config = dict(
    d_model=128,
    experts_per_token=4,
    router_score='sigmoid',
    vocab_size=8192,
    rope_base=10000.0,
    init_std_qkv=0.038,
    init_std_up=0.038,
    init_std_down=0.0,
    optimizer='muon_variant',
    lr=0.00516,
    batch_tokens=[65536, 131072],
    seq_len=256,
)
Below are experts of layer 5 (counted from 0) of a mixture-of-experts language model. Rows are named router (the router's row for the expert), down (a neuron's output weights, with its number) and show model dimensions 0-127. Each number is 500 + 40 x the weight over its row's rms, rounded and kept within 0 to 999. Numbers have three digits each.
After each expert's rows: "comes before" lists some tokens at least twice as common just after its tokens as in all text. This comes from a sample of Wikipedia text that the model never trained on. Tokens count by the router's weight.

# expert 71
router:487457415521537436551541562545551477477562543508478507480487474530406490485504509420506502488461544525474484477521486498459481539469486499502532461506549431489508483511425482435521509437522531590508536421485498474515551541492541477534518517538501518486486470575519481547519435481502453494576433465450505485584427468477464531432486489473524471494568533457472512569514468449376518481497
down0:513487539494530510465471555421561537515514495512520471462503521475472488487461475508486487497433446499496546471439517551512462419499505511476504435524501525453522518483521486494480530534510441502449484583433454464552469611552466484539454463467400419469456493513509502533513423561521457437453478554587513509470578455501524431486485478495477549451543491533441447515468534520537587502490
down1:451478444514409550571505527603571517552581511518481438450475482478475462506463520557407527430476505588464467559494523521486541501494521533516450452543483503464483492479482420450496499500522527527426423489491431514504527579590546523528512458503480498531514490522461516513486480480557511602458528494537507532445497589511487428451497527494481494512489479553492468496537482498505522484499
down2:505521464476522483487394485541522463555537574501509506509539466540555459452562456447453552489478573468552531457615490485517512497537550533441489466465527550559547417514483474468423490569459525538520497548536520468562516544467545537533529491489523494451459481495466553536475542472520523566513585550499478494472457491438531461456493479503508442481478454501460464483525487447444423475516
down3:469498422501506552517520462582452494540505518558518451480476477545527508472541521522462507500544514472516506420483496473449531540500459528480465500525501509507430476452465514590475544573498610468494493425578500488498490483463484531568558484522520557507566518474430555466510396536514551472541463501506466563425475552522497518497442469566503445455505518466579537468496460528513434476529
down4:465526423516505496493526496519481525544432505471482429513477452489468532443571487503473484483475542501494556578431516577470512519430534518524389488503485500487542436480497512585457499488461449519467512394528499472526547429484496484438525510480509521568476554497472493546514436510459476541441477477578467523458450454466488534445503467503431478546432539517491554491436463470498498580533
down5:467469472562539465483508567508567442451489512524436501411472443547466516506554458552572539457470571555510593430485498467500487442480579487588504461528492511609520501497504570498468561441469552553520514483491512542529442512429441466509513489509484490505508522541527531499446503467465461579525514477507527445533450535466466530475502535511466498518475509546470547537459546501539475447497
down6:483443546477493542554459423525416457487524490548535524531481442520446539489489555486483520451511514477523476490486502501586415484549496436514453438465545489486503463599553494515514559473500485491525556496519497495513451450520502593529503432536501443466507540484510390558505525523489514431405501482489477469492533461504524500518525403495475604488508473477439438551467527503495488516524
comes before: ",", " |", " (", ".", "\n", " of"

# expert 74
router:540485430480572437467503482468580494473539507484511460507463548501432491473539533472440532513476559506507500424474503502488473489465474512585513489426490471507603484500448481444477491483549472566530480442512440477459537553473509479542550550536455427483457395473517532581532534517520500520462543447443515477512450466485463426444504551497447510481519534472508476519540447514469579447475
down0:517511513463542528490467503440530474416520472473511473517478506495441489473462521580550493527483452534517557496461472527514553439410535548495588467493445492483496498524570509462492506462514481507511489535501470502469490538449479479549541478473431560458559511492491534419522480477426489554497544604478493572502512541443540445510532581470438520488599446512457513494555527546471427562510
down1:535473471485528517560566480508458509563525515441487527459555512528519585485494487514489470504468536403504436504496546485548497533425536428462476475431530455459508483518486518515505480496519480558483439497546463485535474455511438504530470570485515468561470459504510453512552451521492497620449435454527517530469511509435567488482539522517487508573565556505611563444534521532537472488538
down2:500456504496445560441511508489478576519506539509521464507522504478502493480475404486474550526512523563475560442437527530499560573492518530493481570540451585552562439482493499494493456496513501534464405425550508527525515452467482476558431486525495436441425448494458482525468505486527460529502504581531483481464501484483462436495447588512472486468527402466527467483438505529516512565465
down3:561516457488531472497472457562475477458560494506496526488530563455580476459531528460417455457501549523494534509473578520386544507520517483478464563536541467439524527495460515630522460450480558472488437485564517469519528504468506497521507557513556547484506517517429522562503405443499501533489453491529512557480371526516481509523506503483543440470503503497493538492505538481483483552505
down4:500514437477594491541499428417492529527538462558581506463469532495548526537541532485494493509512504493498528525486529455518474541526490478501480538472491522495492541450471562608502546478441515430435541580417530452491472501581503488461503466511494469527431474526429523552476507502489527532433466513528471489522538443558555405496526549500443503450513533438500406516506544541498494476535
down5:550463537460515504498558365452469530508467496490552500474515510486453525439494508543497495467467488497530507453443522514570468434528485507490467481474469534507473525551520546540483491525512494521502396563491495563498457476545443514444436509548378501482555520509494609474578571522505557533509528456485477519450474518446409481479493530489499473517465485514494532463561507485552554481565
down6:510442504557532491470457561533496536522469499563528556522550431548571483463517497524455541446525460466552468494440542450503499446548564519507548538489501556465502448410478566455476465576554486538490442488478528459497490467492536453492487563519485519475536463456490468499532502559482502409467549471454494459466577471548555471554449479516516466520440552547465569522475548478539502488425
comes before: "s", "ly", " to", " for", "ed", "d"

# expert 1
router:483440507500561486472512543565588450431533515515517496487470499575434428526460561459500486527444527511474438433495482489530491527467508458551525449497507469528533485513474543441501499490514558560540514487526487448501572493456505447526545498507488482434468471532445601529472486492472428528545456448428531488562485495476447462498474485521521454447564542486479459572544496461387523460490
down0:516472506512437554534499491521527478500492480510451476490510536502417584494445463518502553421532538466546424456415489545511453462537586535413555509495538484526567507490573547464529581537506470537515553527550484475502537467512436538526485495471534473556454527505577478468439560498545511515511502589512524528465458498467495463497446546499491498473551501482481574478435558439535482466513
down1:552553411475522532516558463531528527442530502478511522508546544487511518519550515446568506566474433547441494490497521486472503471519500482564442551477525496448452569523434519490506451492486451547483464505461533559514480493569550504519538494496479493501428471454478453456462435481439573465509544449585490467523544526565475485499516459436454509466517610526492413435499533524526545469467
down2:594529495466520538535506494580456506423540532534487482505400530383524518480465503537467503449528550510424503500486515488571456536492461555509494498456523479541449488469479604548492474539462540516537493452529546431481569519565523547499441460527529534530468515514561493495494510530473551481459451422470550461507505480533493538399524514467495534514491535480562552516529556517488543473517
down3:498493500581496504429541524512503525473524598490514503445498429467395460416448581492470434562519543482500468586469500489514476479480498573565508467479498552419475476432517485508459522510488509529482577536500507481441503552479438520529450548502524511467489497511535462492415478497496565404500509509487496545562529522455487506531522490493465540494526532516510530506467489455454501521380
down4:551540459471482471540474557471500535515544589507515444509502523507488465552556515552536429470538422497462526491497519459509432504534526473498510559549534488437513491546545427481539493490492435452424490478482470516483552518540523472468525550541539451587472444485504513504551446472506452445521526485462472418511523463560471489524522421539474508548474558408560432502486438487474509430455
down5:490497582582549448514524483479549619495432489448480474485524532531547530465513507573494587490527462467586496523492500535416450478464481595454486518527522551479508551521475571567481475467483482544472477453505449547412454486503476482510463559458500496464543509538560499518437507541475434515492530495528437476507491518512515532522437448474526444487547498468505489441521484501503448456444
down6:506487493517545473500487441540534497570480571488577495489427441504475449522553529491504520588454522491487499493479479481515495428455494504461489514442550506501438538497513576490549570491535373486495534535521548469473540488516488534463537475550482537510386571458457419522521507506518519503504492563466497408565486450458577560448446472502470494434492484516499516438473518518509479507476
comes before: " |", " of", ",", ".", "0", "9"

# expert 26
router:530470488486537504550554524466571488488542473479523508481445520546485528533473523463496486533465555484485520484471503474562494456484565425561530398479505457560575448540424593445528499523505540568531532501527466453474559499444493497561542486511490541389420492541489504509547511441485487515580515500499482525511510436486443447449516535462492566496513541476447429506510498454480544491444
down0:507530540492531493554466432471439477490429469513489538522548470505553488457539557479412459512569555444492463443473523520452479475552544557503541506477561517515530511553528439476466537482567519499452537512503474443471418548453546508513472445592574487468542518584479506481470496509438565521555471567492497533507524518540527506572452524536479489504526436502519541570503442461473497449458
down1:487494507479513495500491455422501469571475437574524495495501478480489451580496487535417507546491428447497521503488525542479468510549434525525562522511477521415559525428516505465553538531469503491481464519497533482526537484501496471592554497443560480522561492496464534453583508501584476559495456464365519527500498514488510533469531568556529457451495543518520481513565455444505519549543
down2:451479503414483517552452521474424530451540569473459501491477483522489527477509579396547455552565580462461454535447569438510452533452549500514527442457519512461520508484450494533457444463507544484513498533506453530537507504465449492496435440550441527487470457497513427510463530449497508454481522538478465474513508479468506493440446557518554494550438521530491520515477566491476516608490
down3:529487547488526594580493514548414481460507474520518519481493538451507523501503438478496489598579497450488515473480487459489472489470495481574557503504558480520425481476465519461487562503501541492542543456485485454514430438508543493470475525473477483545604576533481446524530516514529495487453488470486569529444591525467492564473490568531491553608482509532460498539499542518516517580472
down4:579532472513502480520501465478516518471499529496538531456508525494559470491511440523524499397475501489510502465501541507503486432574483575388432511574459635388539460514508512525482575478523549512442424474498512505524481547489489556588437569499445517542487529527468473416483506530502496503502452507528505489500540509505467448487580484509476551524501479528501495498463449450487495511532
down5:470466450459524494472598492395433571533528581471466457507513537513582465525490489509512482537462489469555558473489439508448531476482492508466573465521520448470469538520569582451493481507563561441579548492484479499470480500514441520472489469526464549535553553494553447487500473442520463507523469546500501409499526507476517508453472522471450559479526517506499494456526523497515558526606
down6:530430506471526469505551486449494496466495486448487548501473515454502511517467460499478535459548535471487517454571550542454535496509527486523469522419488469431478508527474517508503587474478445515441512512491497541539532529531524501454471505437550543538482483407511544422405557486530517566459507455475542459482551480561490450524487474538526619422620449501512497470538566464472504510508
comes before: "1", "2", "S", "born", "A", "P"

# expert 69
router:493467472539523454506522521532571504483525558510483540474479539520462448523454563456534496498466560495487452467482495534492502533494474483584527475408523451507543516541423508405495522508519537547497538429482471441438531505507485463556508553526473465478460425557513469489477511493514553517492492486469447466544454470506481451425557515480433406472549556453489541568508429493394548465512
down0:474562553529560552473489456538462484449466468392529467515518522545534450496498496555483503503500484508567468481529520509581433529506517474443547480440464472536461516578479507518532532556578506457511580519501546495484527584478528460548521458481481539482488501526520443522539517418459484484489479516514474545516453478555544472524511496580582520587550499415485443494456479533581506483470
down1:550441484477483521490475524500486553543546493598470513539487401518499474500426483482514481492519508552443502525542620503538485511538452466521449560535444534506475462472464541509469521534489459489575483485480530483504514501499491554468545519475481509517492450499503438602425479532514564490495520469574522470516510414480483530483518443584426490506527529485387526536440452458549515483462
down2:454524559444570440488477546529494537491530464497520514415512494418439522438515535558526413527541498509545498498446530499535505490494467463534464531486430542563495490460522448468523488531476400514499493527419559512512483478525505470420472522495475498499488451516479464433437418510479547447496455448555554485523553427506490423513507489469464480494467551513478492595487521520523462530426
down3:532442489539471426504482514526435521431479514462457519525552580490431494484454462437496514531451527505568542547485573505460511524433524581509508492499503527521522498490492498478471404448491486531592514520501468563398535547518458541510487491576521542469483550468483493546579509507465473517512524461515434535475588453538502508492534449404481541475483406497472465474493519490495461522496
down4:487477503523493479551462458496473500537518457478467501495533507565554498531501477480457564472544536618482531474503386520485512549494492474480519597516448496490494499442488544550419497506533479498545510473491434550520476566568522586542494486494484530586583502516484527521487474483528517474504583462509513389515440522516563533441535514557604496541507462511512454495446496480475504513485
down5:456450509567556542487516531579456470533502468519536543487459459491502506538586550456516477519493473484465517515511520483452525547476524494502474465441483571419510500515490464510516441451474546567460459500473552472544457513495418608469451539545542486598441516498472509536480506428435469510543497462499487516533481568502471486562518510585483474533526485492552446520500506511566442408457
down6:455494516545500555568493521445473479539483466546513503509568515510393550496488532450487500469508482466507517482486572527500504555508507538510462511425464498485481471539497504516506529518491487482503516494516518540531519445408450478553526424501425574445528489509435464492472500500554506487470438527550449506360551422546481449456491471495467519496401579453542527558529462526489457471548
comes before: ",", " of", " in", " (", " and", " for"

# expert 63
router:484516453477567476537507517463549553451588501417549463457482508543482509478432518433506448539484510534510467437491543479526482448480512463559523469462512434475594464544404583504458507518520494556564504514534491436467531529487531507570544510477488520447420471541481507568496532454468466576535516456484445479584506504463440437460475534523516520504534504505470484573505494477498540477467
down0:550528516597550580562491451428559523450514550480505496466500471528502524559531440515490501481495480491515557497457513494465587490463499463474464527567516487475498454487477504512517553481476454525510470559525508440483500540470431558490560511489505504474504549545512484527538486482398477526578527460566462557597519502526588518556484425520578554507487492497523511431456529448557510525522
down1:441495437505464520556484459527517471511421492461493492489524524527547483449448518489469489503391480511533536528433492500537540499459442591551534535408533501504454493578520471537432530553449415523436492428490472519536513537514510492572497485461473467475510514492496553452490465464552495534517493522505557514388537520519479466498442492604438448516500525506447474541536491538506551525487
down2:519518503551535432528525480485469470501447463498505539489456525476529529464539534568468446485510427509614498556409567451567481477519581445493444472519506515552522483526539431535561502558471447446544569504508542488516494528461492508520428487512587493550432501441518522454488519539548456521517483471501409421524496478515505461500522508439432490465523518541505445527443472524485524521484
down3:494485555532488539511551471478485496520521483441500549522475486520545496542455461461507542512435560562552426480478495506447555576470535503522477515476491448457473500488585476493518506534501549486454526503547509451568557500583543508491458525488504503433453480559463573455410570456535505546568567525506545515509534555503503444532568463552539490451470548466536447473612495492493462510510
down4:590473453508463595484542497451530514555504432535438557479550563509478516467432441453507558454502451535479466542488557507474563468507496592498517389470520491548534523463502494548463503469483509556556510514478432516514564443491471471486539555488484503474512517587543521463436541528528497461492474476453513492459519499539518409555525496469508469486445475530507526579493523508513527538562
down5:581506565482464463549537445439531451492525514439501549490481498486450501506493624522524483565472552587482522520556502487532496422486500464528523491499477539550561511585493496528535461557431469436489473502434493525508464463501526502482506496544562534520476506488441488445535500491413528527441448540467488529478463533538426464527525520496496564520513409457444508490507429560476493527549
down6:447490444511417550523505487527482457506464459538507520440542451423467490570477497530423510529478488454535533526490517528548547475448413548494548533527509475481471464589487479442544482592502525534477517568562460450469504513455483596504517504521455479522492494540473531520498483438535445521509550568442473574514484495429542537453482557442491481558514486491510431534468485509448545503550
comes before: "s", "1", "2", "S", "born", "A"